From a checkpoint of a small mixture-of-experts model trained on Wikipedia.
Size: 10 layers, vocabulary 25914, 68M parameters.
Experts: 32 experts in each of 10 layers, 160 SwiGLU neurons an expert, 2 picks a token, a sigmoid router.
Training: a variant of Adam for the experts, 6419 steps.
Below are experts of layer 4 (counted from 0) of a mixture-of-experts language model. Rows are named router (the router's row for the expert), gate (a neuron's input weights, with its number), up (a neuron's input weights, with its number) and show model dimensions 0-255. Each number is 200 + 20 x the weight over its row's rms, rounded and kept within 0 to 999.
After each expert's rows: a language model's description of what the expert responds to; "mostly gets" lists some tokens that are sent to it at least half of the time. This comes from a sample of Wikipedia text that the model never trained on.

# expert 24
router,181,259,201,219,185,202,217,199,206,158,245,230,196,212,190,228,218,217,206,201,196,205,218,205,235,192,206,154,190,231,185,174,210,181,192,216,177,237,194,191,234,171,183,199,206,195,243,227,210,212,191,197,176,218,214,219,185,223,190,226,202,191,191,230,161,205,184,204,200,182,197,207,208,234,159,173,196,167,218,232,175,198,173,227,178,242,178,195,164,191,181,196,215,199,175,192,196,217,177,251,212,197,214,195,226,211,166,202,200,239,218,190,199,184,196,185,188,236,212,172,183,217,169,195,184,238,164,213,182,204,177,161,204,191,207,198,238,186,190,194,206,161,191,181,219,220,200,212,181,197,182,229,186,184,211,191,218,215,198,215,206,205,217,175,198,190,208,203,208,185,218,185,165,181,195,198,198,190,214,194,203,231,211,188,191,237,194,214,197,184,223,231,189,209,204,208,186,200,212,235,182,150,205,194,198,217,203,216,171,186,197,188,228,215,180,223,184,223,157,209,196,223,213,210,204,208,187,187,208,221,205,169,192,176,231,233,228,189,209,226,229,211,149,191,196,219,215,190,198,196,216,185,210,213,198,209
gate0,194,200,204,204,226,216,204,180,173,189,205,245,200,222,172,219,191,195,168,220,205,187,186,211,226,220,205,189,187,211,247,179,184,185,191,210,189,219,210,213,204,221,209,186,192,187,180,208,225,187,197,207,208,186,224,206,205,180,198,205,193,199,188,196,178,201,186,212,240,168,216,200,245,230,172,191,234,177,235,201,203,217,190,204,198,224,202,212,237,212,210,177,179,183,210,217,223,198,200,226,211,198,214,212,232,190,215,194,221,207,200,193,237,190,211,185,188,199,185,179,155,212,175,203,227,191,191,194,183,231,179,201,194,208,215,238,225,203,200,171,170,205,162,201,246,177,216,176,184,229,143,197,202,191,186,198,226,217,187,182,200,196,174,221,190,256,213,187,185,210,193,207,156,188,186,199,217,218,215,195,167,200,189,186,198,199,221,230,201,195,183,220,214,171,188,203,225,202,152,200,192,199,234,175,183,184,198,232,169,202,182,206,213,246,180,187,204,242,199,182,187,195,220,194,203,132,167,212,194,216,216,154,207,198,198,166,184,187,204,169,183,202,230,195,186,231,193,211,178,212,226,187,169,181,189,222
up0,198,187,207,201,201,213,187,197,187,198,198,237,200,189,201,199,194,199,208,217,172,203,194,193,157,226,202,206,190,192,173,154,208,227,194,220,206,201,186,181,206,177,197,196,231,186,198,231,194,203,223,229,202,230,207,182,193,193,204,204,185,192,236,216,182,198,215,212,195,214,195,197,240,174,165,211,176,187,185,177,208,213,178,218,222,195,187,245,205,242,197,205,184,220,177,203,191,173,215,181,220,206,205,174,194,201,222,247,214,204,161,218,213,192,214,202,192,158,190,190,191,207,203,179,197,190,197,208,215,234,203,207,196,213,223,197,174,196,196,194,225,187,199,167,180,207,223,206,236,234,222,194,205,145,209,201,203,200,234,196,198,195,183,180,224,216,200,200,189,236,199,205,194,253,205,199,195,174,218,180,199,208,217,169,157,193,216,181,250,207,210,195,220,205,173,183,221,203,157,197,221,209,222,160,175,171,202,184,207,209,245,178,180,196,164,160,202,194,179,210,215,201,213,163,223,158,177,205,195,209,209,173,196,252,223,195,215,178,168,214,205,210,206,196,234,237,246,178,167,213,191,179,185,190,198,172
Middle or final letter pieces inside names and words, such as Gr-is-elda, Pe-or-ia, inc-ons-istent, fl-anks.
mostly gets: "en", "er", "ers", "le", "is", "os"

# expert 13
router,190,235,225,194,214,239,217,199,230,178,189,260,198,239,218,266,190,219,198,194,189,231,197,238,182,221,229,177,215,216,227,234,208,217,199,192,203,207,190,217,186,210,202,212,213,221,207,188,226,218,182,180,191,179,230,216,196,197,206,215,192,220,213,221,192,187,165,193,221,184,180,213,195,222,195,232,184,192,207,207,199,181,214,231,220,221,207,192,183,166,190,233,197,196,209,221,214,217,230,190,213,164,204,178,200,199,208,219,185,202,226,230,197,204,176,160,206,181,210,183,171,204,235,185,195,197,203,169,174,212,223,209,219,187,212,223,193,225,243,184,213,192,190,179,196,217,216,226,195,216,201,214,190,203,224,231,185,202,213,209,175,165,178,210,158,187,203,162,179,195,217,202,189,193,177,207,179,184,213,222,192,190,209,248,192,204,173,218,214,191,203,186,154,163,171,192,203,176,213,236,171,207,237,206,180,208,217,215,183,232,206,221,227,186,182,198,222,225,192,165,205,207,174,213,192,192,227,201,168,202,202,214,177,151,188,202,203,188,197,208,227,175,178,209,193,220,214,232,178,209,219,211,194,179,171,191
gate0,197,211,208,217,180,200,216,199,201,167,219,200,226,186,184,205,213,200,194,230,207,189,223,201,217,172,168,178,212,224,202,173,211,200,203,205,201,200,235,232,216,221,195,188,193,177,173,185,177,210,219,197,210,224,254,209,239,171,217,194,242,182,234,193,277,196,246,206,159,169,225,246,219,216,208,222,200,212,178,206,216,178,198,232,201,237,199,201,196,197,207,184,184,195,220,207,195,206,215,191,181,204,196,184,201,196,189,203,212,202,182,213,221,212,222,198,170,206,173,170,207,177,182,192,220,179,195,193,197,227,192,219,206,237,194,201,225,193,172,202,193,192,269,208,215,199,203,234,179,182,184,215,149,195,200,195,211,169,205,189,158,195,184,203,194,213,201,147,214,213,201,177,192,198,221,195,176,198,168,206,199,209,193,217,198,164,192,210,214,206,212,200,202,197,217,214,241,213,228,212,210,204,222,177,189,209,205,176,171,209,222,182,202,209,177,195,205,181,196,227,177,177,214,222,226,225,193,194,199,189,210,177,227,221,171,194,238,217,204,167,208,203,172,217,212,197,220,175,157,161,213,220,202,185,224,195
up0,182,211,199,209,198,174,212,172,228,225,222,193,210,218,205,203,221,190,205,187,202,182,192,152,170,172,182,184,193,199,190,174,192,208,193,182,215,199,164,215,218,192,202,161,166,208,197,210,212,189,208,184,205,210,189,152,200,205,190,185,186,158,223,199,209,225,213,194,179,180,186,190,226,193,213,229,213,191,209,181,189,211,213,168,163,218,183,187,201,188,227,182,180,226,202,223,179,191,151,257,176,273,151,224,184,192,189,214,174,235,226,200,214,197,167,176,224,206,197,192,205,213,178,225,227,166,180,264,193,198,203,197,187,221,237,206,189,188,186,182,210,212,216,205,183,208,177,182,199,212,192,183,198,209,189,182,197,168,202,189,186,194,218,202,216,194,217,217,217,217,158,181,188,172,255,192,173,204,187,193,182,196,207,220,182,202,188,217,185,196,184,219,223,174,178,220,213,271,170,196,222,189,185,189,189,181,194,207,190,176,212,188,164,196,172,184,224,201,203,213,198,209,189,199,223,212,180,185,185,205,207,165,200,213,180,206,204,193,193,206,161,191,185,203,187,216,198,198,204,195,180,189,182,168,225,199
English first names and pieces of proper names in lists and tables, as in John, George, Gavin, H|ell|fest, William|stown.
mostly gets: " John", " James", " George", " William", " Paul", " Brown"

# expert 3
router,197,201,242,176,172,199,225,207,201,199,221,229,207,222,191,237,194,201,149,184,207,235,194,220,229,229,199,173,229,223,201,198,177,178,217,171,211,217,193,190,225,175,201,181,204,197,231,214,160,219,184,225,184,185,197,200,200,175,178,234,174,209,193,190,222,201,162,195,245,171,200,212,191,199,157,207,222,175,185,216,153,205,184,220,182,218,198,243,192,179,178,220,233,163,204,209,223,164,188,198,185,182,218,213,196,210,222,183,208,190,192,169,175,168,180,183,211,196,185,181,198,194,181,184,187,198,184,189,206,224,180,191,212,181,194,191,217,221,180,192,214,171,197,213,176,206,205,192,190,194,182,241,177,185,166,211,175,215,200,231,189,171,158,181,177,209,187,181,182,213,216,204,177,212,191,205,183,174,227,170,171,179,204,223,216,182,217,191,216,183,200,143,183,194,187,191,196,222,212,224,184,155,221,205,225,215,176,182,185,215,214,213,238,228,192,209,180,200,169,209,211,190,187,220,203,177,207,208,212,212,232,217,190,200,192,220,187,208,207,172,207,209,173,227,169,220,208,197,203,221,185,219,178,177,193,235
gate0,198,212,183,184,206,205,217,209,190,197,186,206,184,201,169,219,203,193,199,226,184,197,230,172,206,193,202,197,238,189,193,203,207,200,220,179,183,157,225,200,203,183,187,187,181,216,209,195,189,221,175,194,237,202,219,227,183,195,202,249,171,200,205,217,207,224,183,217,209,205,210,186,205,167,190,193,147,186,182,208,191,219,226,149,232,212,223,206,187,175,196,167,209,202,212,220,241,210,233,169,187,223,187,216,191,177,192,236,212,178,198,219,199,199,206,164,212,209,187,217,243,204,201,212,223,231,195,228,201,179,172,214,188,212,196,213,202,232,194,194,164,172,199,151,183,214,226,209,232,166,201,191,214,191,246,185,235,209,206,196,216,211,226,216,180,176,193,183,232,167,198,207,197,197,192,224,198,166,233,174,232,173,154,204,241,167,179,191,196,208,175,187,239,188,198,196,176,220,185,207,203,164,172,202,219,211,210,227,173,211,178,210,233,187,208,195,205,184,238,179,211,239,173,233,221,192,192,229,206,191,192,185,186,188,208,204,210,214,153,199,228,189,211,176,177,196,195,208,204,200,188,205,201,213,191,178
up0,190,196,211,198,212,187,243,214,191,210,181,211,198,204,185,204,166,194,199,222,191,188,219,169,217,226,177,190,181,169,180,222,211,213,206,178,156,182,193,193,240,197,180,208,164,215,249,208,182,215,222,190,207,216,198,215,171,204,202,185,190,182,225,234,199,228,187,221,232,189,201,157,207,175,206,198,192,196,176,177,160,232,204,195,207,193,198,209,192,189,212,215,163,196,236,215,173,178,204,222,167,231,203,217,184,182,209,221,219,205,176,166,204,199,231,194,196,167,180,173,231,197,185,195,192,210,219,236,193,209,161,209,181,221,217,205,211,222,192,217,213,187,200,186,196,219,203,231,238,184,210,201,215,197,215,190,203,156,214,214,199,176,187,183,190,203,201,203,226,209,229,184,198,213,200,228,204,188,208,140,201,206,131,198,183,176,156,203,189,168,172,176,214,170,217,208,204,178,183,197,176,189,208,187,226,185,208,183,194,225,197,199,228,200,218,191,193,177,255,181,199,211,210,244,236,193,200,207,179,200,185,196,215,192,196,201,210,207,197,175,227,197,208,226,173,223,216,192,198,229,186,163,204,213,156,196
Conjunctions and separators joining items, such as and, or, commas, semicolons, dashes, and table pipes between text cells.
mostly gets: " and", ", and", ";", "),", " or", "|"

# expert 25
router,189,208,225,215,163,231,238,227,204,198,216,199,198,220,187,218,222,233,182,172,183,264,230,210,246,218,239,182,224,213,189,209,202,213,163,195,189,216,196,206,192,176,190,199,248,176,243,204,183,198,181,182,209,209,240,197,209,211,213,228,191,211,199,214,174,247,181,203,180,181,227,201,194,243,176,181,207,215,218,196,187,214,203,202,226,196,197,211,190,197,185,211,200,193,212,205,201,178,191,237,207,205,210,212,210,181,211,187,176,243,196,231,188,157,201,165,210,202,220,220,187,203,201,190,186,228,187,215,204,214,212,175,249,206,211,196,174,231,195,201,226,179,216,191,229,223,196,193,211,187,166,188,191,201,194,218,205,171,260,221,188,206,207,192,178,191,189,164,170,221,220,198,203,204,205,191,168,191,216,206,181,174,209,210,199,185,203,235,193,166,210,169,184,177,161,200,200,186,201,223,200,163,199,209,193,200,140,216,196,201,214,217,209,209,170,178,213,190,193,163,194,199,157,207,204,182,226,191,181,200,185,199,243,169,208,220,208,209,208,213,224,184,187,218,190,186,193,213,176,200,192,191,219,180,199,204
gate0,206,208,191,185,183,186,183,199,191,201,187,200,222,185,247,206,201,216,170,205,204,202,201,184,159,170,221,193,228,208,193,209,210,195,223,165,230,187,231,210,203,217,193,217,191,237,198,183,237,205,180,188,213,215,191,186,193,162,237,213,198,211,184,247,186,209,190,221,198,234,217,206,207,192,255,203,197,188,189,215,161,203,207,193,178,173,225,207,230,214,208,206,192,205,175,199,178,227,223,187,192,200,198,198,134,166,187,195,198,213,201,225,195,199,210,193,233,223,175,192,228,191,194,215,217,187,218,199,186,188,207,197,191,185,225,192,210,213,203,212,181,217,185,222,216,199,169,187,216,196,169,241,217,194,233,199,190,209,194,190,183,209,222,198,232,183,202,205,197,185,211,200,173,186,178,210,232,218,206,178,210,264,199,234,239,208,186,215,159,179,191,175,188,207,178,242,207,202,234,198,194,220,181,179,186,175,204,180,218,179,208,192,237,177,190,223,206,218,197,197,241,201,187,180,173,216,210,200,203,175,172,184,206,201,173,184,171,208,232,172,195,179,193,234,192,222,169,219,188,165,229,178,230,203,218,248
up0,225,198,254,236,218,225,198,197,170,189,210,195,217,193,196,170,140,181,165,184,171,211,189,210,178,227,202,199,159,216,183,197,213,206,178,190,212,186,193,167,178,175,151,229,188,174,229,194,198,171,171,222,187,215,197,184,189,186,185,209,188,201,231,172,165,187,211,194,193,221,185,214,169,202,208,179,202,195,189,165,178,194,181,208,221,210,207,185,192,180,206,224,217,192,208,215,210,212,242,185,197,171,229,177,194,211,242,200,178,161,241,222,204,185,211,190,184,213,232,214,193,200,196,201,174,191,192,204,206,198,182,180,228,206,205,221,247,191,199,195,205,171,200,175,227,205,222,177,222,208,218,169,169,156,188,199,181,193,204,185,221,204,170,214,215,196,173,219,221,207,203,185,217,208,174,201,181,223,218,201,216,188,201,174,211,185,188,221,182,230,189,209,235,201,226,193,169,197,217,201,201,225,196,192,162,227,219,212,194,230,159,208,230,224,211,191,177,196,186,213,201,244,218,214,225,199,218,197,208,213,195,214,196,186,202,193,209,185,171,152,193,243,211,190,193,214,219,208,164,186,187,202,203,239,185,200
Prepositions linking verbs or nouns to following phrases, such as of, to, by, with, named after, induced by.
mostly gets: " to", " of", " by", " with", " to the", " for"

# expert 26
router,190,232,226,195,179,205,206,226,220,197,210,262,216,191,211,218,230,225,212,191,168,234,225,192,208,224,211,179,197,248,212,217,175,214,198,216,207,217,174,178,201,211,180,213,247,229,216,221,210,237,193,198,178,216,201,220,165,195,209,233,205,201,194,217,190,177,184,164,202,208,194,221,200,200,154,220,214,209,223,216,171,217,190,210,198,162,174,201,175,185,198,195,197,178,218,226,190,195,186,206,198,177,215,185,230,213,193,211,216,199,206,194,201,185,203,192,209,231,218,186,168,218,203,185,182,184,169,181,162,256,180,223,230,194,212,199,195,213,223,210,209,159,230,207,219,200,224,224,184,215,216,209,158,209,224,243,187,181,193,171,201,177,178,210,192,194,221,193,206,229,232,231,184,178,194,221,191,175,240,210,181,192,219,204,227,201,191,233,202,148,198,175,189,159,180,218,206,196,220,233,177,187,200,178,230,209,211,234,196,211,202,212,214,216,182,203,222,203,175,197,166,218,175,238,189,214,183,202,157,227,202,219,206,181,202,206,207,204,207,195,185,199,201,206,195,206,184,203,175,213,214,231,208,181,203,205
gate0,204,225,207,205,215,185,180,203,208,193,184,187,205,179,168,189,245,196,195,203,193,219,179,213,214,211,202,196,219,182,200,179,163,208,172,214,233,162,199,198,189,211,185,204,201,207,191,198,212,236,172,238,207,197,207,199,201,201,161,218,205,205,220,193,180,218,217,193,228,152,184,197,209,211,216,212,187,211,161,195,236,196,209,194,206,216,179,200,199,199,186,216,221,223,196,191,180,206,205,206,255,185,177,171,199,197,201,202,211,231,235,218,177,192,180,191,219,183,206,181,204,190,222,257,161,217,176,160,178,189,217,229,238,180,210,200,208,229,183,163,196,201,222,185,192,203,172,171,226,202,234,180,184,184,235,204,232,189,214,175,203,164,224,210,225,213,197,204,229,204,215,171,197,194,195,211,212,201,219,185,180,175,207,200,190,197,186,196,249,211,203,215,201,198,186,192,186,198,176,211,212,188,236,191,194,153,201,182,184,218,217,204,185,201,169,181,197,180,185,210,175,195,173,224,133,241,169,228,213,187,223,172,177,198,174,198,193,248,198,183,195,223,204,172,199,187,200,204,241,204,231,203,225,231,192,204
up0,238,204,226,219,229,201,177,190,177,199,191,220,202,179,215,199,201,196,173,189,234,209,181,219,197,197,200,193,166,204,168,184,205,192,188,217,185,206,226,211,183,199,197,205,191,186,199,195,185,184,209,229,173,213,196,239,180,226,200,192,194,214,223,215,219,212,205,194,200,229,213,179,194,202,246,185,217,216,230,227,170,220,205,232,222,195,207,219,192,224,187,208,236,204,185,193,211,189,163,182,215,155,173,186,204,203,178,213,210,204,219,211,216,211,209,219,212,199,194,172,208,203,170,197,181,214,229,218,191,236,204,204,196,217,188,196,178,207,201,239,174,202,210,187,182,204,222,182,219,204,214,202,190,214,178,180,243,235,215,183,190,209,200,215,216,206,188,186,167,251,194,183,223,178,214,213,230,180,210,242,175,193,213,207,226,215,221,209,160,210,222,206,196,170,198,174,256,185,186,206,244,233,205,192,189,173,217,189,206,178,233,246,175,202,181,226,227,191,213,170,225,201,208,183,200,165,166,197,208,225,218,226,195,231,193,184,208,163,202,218,226,164,189,182,232,204,185,244,189,183,231,174,174,175,205,224
Final pieces of proper names of people, places and clubs, such as -ara, -ina, -ica, -ley, -ville, -ia.
mostly gets: "ina", "ana", "ley", "ica", "ala", "ville"

# expert 5
router,215,226,235,173,188,254,209,205,200,184,225,246,187,229,162,230,209,254,177,173,208,196,186,216,211,242,227,164,243,208,203,194,197,191,203,175,203,194,201,186,194,210,195,203,240,203,174,230,203,199,185,201,184,173,231,190,185,192,195,250,218,193,193,245,152,225,206,213,212,207,220,240,191,229,176,199,215,207,197,198,159,221,214,218,205,220,188,224,212,182,195,200,214,196,188,194,213,197,211,187,218,207,209,188,206,221,221,181,210,234,209,190,225,205,213,194,166,216,183,189,201,242,203,192,164,199,170,190,213,226,182,177,202,226,204,198,228,197,199,194,188,206,202,197,214,213,201,205,215,212,165,204,211,206,219,169,189,179,238,170,164,204,185,216,207,207,211,171,216,207,210,195,175,164,203,235,177,197,226,185,190,181,188,205,190,188,202,236,224,158,207,181,196,195,220,211,187,193,189,222,156,181,216,225,218,192,165,180,206,196,180,186,226,217,198,190,223,201,246,186,218,198,218,204,189,202,187,210,211,201,233,192,171,202,206,235,210,196,234,196,208,178,184,226,222,238,201,227,182,198,205,220,206,182,189,205
gate0,163,215,231,154,223,236,205,186,213,209,229,161,183,225,192,245,188,198,202,200,214,200,230,203,205,207,194,214,186,211,211,209,170,208,223,212,179,176,163,174,162,212,211,215,208,229,214,208,229,212,191,219,200,194,218,207,205,197,185,217,200,205,201,156,146,219,186,217,229,229,189,205,184,229,177,193,190,172,208,218,165,226,215,198,225,209,220,217,148,201,233,220,199,208,167,177,225,230,181,189,188,230,215,198,206,146,221,187,195,188,172,225,204,216,193,182,194,202,189,223,218,177,169,247,203,178,185,181,234,213,152,192,225,219,199,210,204,185,185,199,197,193,188,197,180,194,173,232,192,228,220,206,196,194,215,185,172,233,181,206,184,229,189,206,191,164,213,210,228,199,176,232,184,175,232,213,208,181,202,216,196,219,222,217,177,212,185,227,222,189,213,205,189,167,184,220,189,175,196,197,190,214,209,209,170,202,219,164,203,196,191,215,192,216,208,204,187,214,204,233,151,202,216,190,183,172,206,197,204,192,227,161,206,204,207,239,188,200,235,217,223,187,190,205,212,203,194,192,180,219,193,185,213,200,211,196
up0,213,196,198,213,228,222,213,232,156,201,206,201,197,184,206,195,191,203,175,199,253,215,193,238,229,213,201,193,183,190,170,226,199,212,199,167,226,229,252,181,226,221,194,181,207,210,200,188,238,193,200,244,200,205,238,185,179,180,210,190,207,143,191,182,197,130,202,173,199,189,214,183,220,209,225,194,197,196,205,201,232,176,158,193,195,179,229,173,200,162,158,189,199,203,192,199,180,190,190,224,236,165,185,148,201,213,244,193,196,239,215,195,226,165,218,201,198,207,215,204,198,197,203,231,213,199,198,225,200,180,209,176,211,193,167,201,233,182,201,201,204,225,200,161,212,186,215,200,214,176,211,175,234,217,182,206,219,186,166,208,185,214,226,193,207,215,196,214,212,171,203,180,208,194,201,205,221,227,179,209,216,228,207,227,233,198,191,214,166,225,224,164,178,198,213,203,179,186,198,206,216,206,180,196,174,200,188,184,204,200,181,192,204,217,205,203,230,210,213,207,211,163,207,208,189,225,175,173,198,195,222,177,194,187,197,193,224,193,198,219,213,203,181,190,208,212,168,211,179,176,158,214,174,205,184,195
Frequent prose words mid-sentence, such as also, it, had, which, first, more, plus adverb endings -ly after an adjective stem.
mostly gets: " also", " it", " had", " first", " this", " which"

# expert 6
router,184,196,233,177,194,218,215,184,205,183,219,201,208,215,182,232,190,218,157,189,198,224,224,205,222,226,249,158,228,224,213,222,217,225,147,226,195,201,193,173,190,236,182,163,201,163,174,186,183,182,196,184,194,189,250,190,210,205,206,225,203,221,184,180,151,191,197,205,186,168,191,246,192,226,181,196,198,205,211,210,187,245,199,195,211,219,204,233,209,191,229,227,232,210,216,185,226,190,194,234,183,172,202,205,190,201,213,203,179,211,225,226,171,193,175,204,202,207,209,214,186,207,170,195,182,180,186,185,185,207,188,218,234,205,202,199,204,202,222,211,198,180,230,177,208,211,221,204,176,198,197,194,194,225,215,197,194,208,195,215,178,211,175,210,176,207,194,184,207,217,216,242,212,204,210,188,146,164,213,197,180,202,181,218,202,197,214,221,222,198,199,167,175,185,179,217,204,196,206,235,237,151,192,224,183,241,164,219,219,203,224,199,217,236,217,179,196,225,212,184,190,201,196,226,170,217,201,191,186,225,205,189,215,160,206,230,212,219,211,210,214,195,179,218,211,218,175,220,199,204,204,194,239,189,197,168
gate0,244,206,232,210,202,200,186,195,229,211,222,207,218,164,220,209,155,201,188,213,184,225,207,229,218,207,196,200,213,196,216,218,192,188,212,168,227,201,218,168,224,213,216,226,199,188,228,164,227,207,186,209,147,242,210,221,196,212,207,248,158,205,199,210,177,189,163,212,226,205,170,207,212,184,234,196,172,194,211,182,202,207,163,190,219,211,210,198,211,191,179,227,207,188,205,207,204,208,219,187,255,237,202,187,210,184,178,192,199,216,156,229,220,205,214,168,199,216,207,205,206,220,205,227,219,176,218,201,221,200,195,213,182,243,227,210,200,208,185,164,222,199,232,198,217,173,201,234,203,192,245,193,162,203,211,190,202,159,189,215,217,201,201,184,171,179,219,217,203,187,193,213,217,213,191,217,186,197,198,204,206,163,186,195,202,166,195,213,185,239,199,212,181,203,216,249,217,202,209,208,198,207,161,216,179,203,160,215,177,219,160,208,204,188,198,180,198,185,186,226,183,154,178,171,222,195,204,191,213,235,209,209,229,173,208,196,201,214,181,179,206,201,235,196,209,208,195,170,192,193,209,205,220,170,195,170
up0,204,206,175,187,208,200,217,219,198,193,184,191,217,209,185,204,202,212,188,185,247,182,183,200,179,202,247,199,154,196,187,223,176,203,173,186,201,214,212,239,175,185,202,174,201,224,199,183,157,187,195,225,201,162,214,209,183,222,215,184,220,190,181,198,231,214,198,203,194,160,210,190,218,222,143,193,221,222,198,234,213,196,202,222,211,203,195,221,212,188,210,159,231,175,188,191,230,208,164,222,203,185,182,202,212,212,200,190,202,181,213,236,197,220,212,203,163,207,181,204,212,196,204,201,211,210,202,195,180,152,237,165,242,207,195,238,211,196,229,210,199,195,211,207,223,207,207,173,198,191,191,206,193,211,234,200,199,210,185,177,233,186,195,213,180,238,192,153,184,209,172,190,227,208,207,230,242,192,207,193,190,206,161,197,258,217,216,181,206,167,239,248,185,212,169,211,193,206,206,203,204,205,240,203,224,202,220,225,219,222,217,201,213,226,197,214,220,177,161,174,191,228,192,227,192,188,203,194,219,180,205,198,182,202,153,214,204,197,233,189,196,212,183,221,214,211,207,223,212,211,212,198,163,194,221,215
Articles and determiners opening noun phrases and titles, such as the, The, a, an, of the, often at sentence or paragraph start.
mostly gets: " the", " The", " a", "The", " an", " as a"

# expert 18
router,206,216,244,176,191,234,229,206,222,171,261,211,203,205,198,209,191,223,180,194,198,206,206,204,185,239,207,162,215,226,212,181,172,207,211,184,201,223,207,178,198,187,213,203,197,194,195,233,186,234,201,210,175,212,202,215,195,168,216,241,210,208,206,231,176,193,192,199,166,204,182,227,229,217,163,190,190,186,195,214,177,212,212,229,189,224,176,208,181,199,183,197,213,177,195,210,240,161,171,198,228,150,205,222,197,219,215,185,181,207,211,197,172,184,191,209,169,221,212,157,184,214,170,211,213,210,183,178,179,221,179,199,240,187,206,204,227,222,200,196,195,183,217,207,211,213,210,187,197,184,195,209,139,186,205,226,176,185,240,175,177,222,182,213,191,187,213,207,203,190,176,198,177,190,203,186,185,222,210,201,184,197,216,238,202,208,202,248,205,162,207,221,193,204,214,235,195,178,234,233,170,151,187,228,227,229,159,232,203,200,199,236,235,220,191,216,203,211,216,201,192,195,185,206,168,208,175,187,204,240,210,184,210,208,187,223,205,197,172,187,191,209,170,196,185,207,183,210,195,207,199,178,207,198,187,214
gate0,207,224,200,193,224,215,186,216,213,203,201,195,197,197,196,193,202,195,168,217,232,206,261,196,188,156,197,186,201,205,188,150,197,194,199,211,221,191,183,204,174,193,179,205,203,184,191,191,170,196,187,213,199,215,213,232,218,242,240,214,185,236,198,204,200,218,196,187,215,199,199,181,187,241,202,199,206,180,165,213,205,197,205,243,190,225,203,184,186,219,194,195,210,223,187,177,227,180,173,227,226,191,203,213,227,188,220,183,166,188,219,184,177,194,183,179,186,209,210,173,198,178,201,214,215,199,176,209,152,239,200,236,237,186,203,169,200,193,205,218,244,184,191,182,185,177,224,232,203,215,212,195,208,199,202,210,185,195,228,145,191,180,198,205,207,204,201,185,185,216,197,220,195,200,203,180,225,201,170,223,192,184,175,229,173,215,245,216,198,169,199,225,173,217,162,185,234,214,210,213,198,192,195,206,196,189,214,203,242,202,196,195,223,160,163,211,238,184,182,183,196,222,200,206,179,201,156,206,194,154,222,193,210,147,216,210,239,218,212,206,212,233,203,231,229,184,203,178,235,207,212,205,180,207,191,204
up0,189,215,181,209,243,195,206,213,205,205,226,203,178,205,214,198,188,197,183,220,244,201,241,164,195,160,196,196,188,176,196,191,209,199,197,203,238,178,172,178,181,176,194,201,229,194,203,193,170,207,195,216,192,230,220,222,222,214,231,203,209,230,177,195,226,229,215,184,200,195,184,168,177,208,170,202,207,186,177,208,209,165,181,203,198,212,193,171,186,214,193,181,190,192,195,176,205,193,193,204,233,174,176,235,198,192,244,179,181,179,225,170,173,200,189,183,212,213,222,191,219,182,199,182,222,197,163,206,143,216,215,216,204,177,219,203,202,208,192,170,205,177,178,184,173,187,215,198,184,216,226,174,206,210,191,191,187,191,227,140,180,187,176,200,228,192,211,206,194,203,177,190,187,245,212,171,249,189,177,194,178,185,190,187,192,197,228,200,176,188,194,203,176,230,180,194,205,218,224,206,190,188,198,205,221,222,197,225,242,203,201,188,219,166,176,207,221,177,167,153,188,204,201,195,201,238,143,211,189,175,200,184,215,160,194,198,214,227,199,208,197,244,201,194,214,186,199,192,234,236,218,213,201,226,214,180
Possessive 's in names and titles, is, was, were, are after a subject, and closing parentheses or empty table cells.
mostly gets: ")", " |  |", "'s", " was", ") |", " is"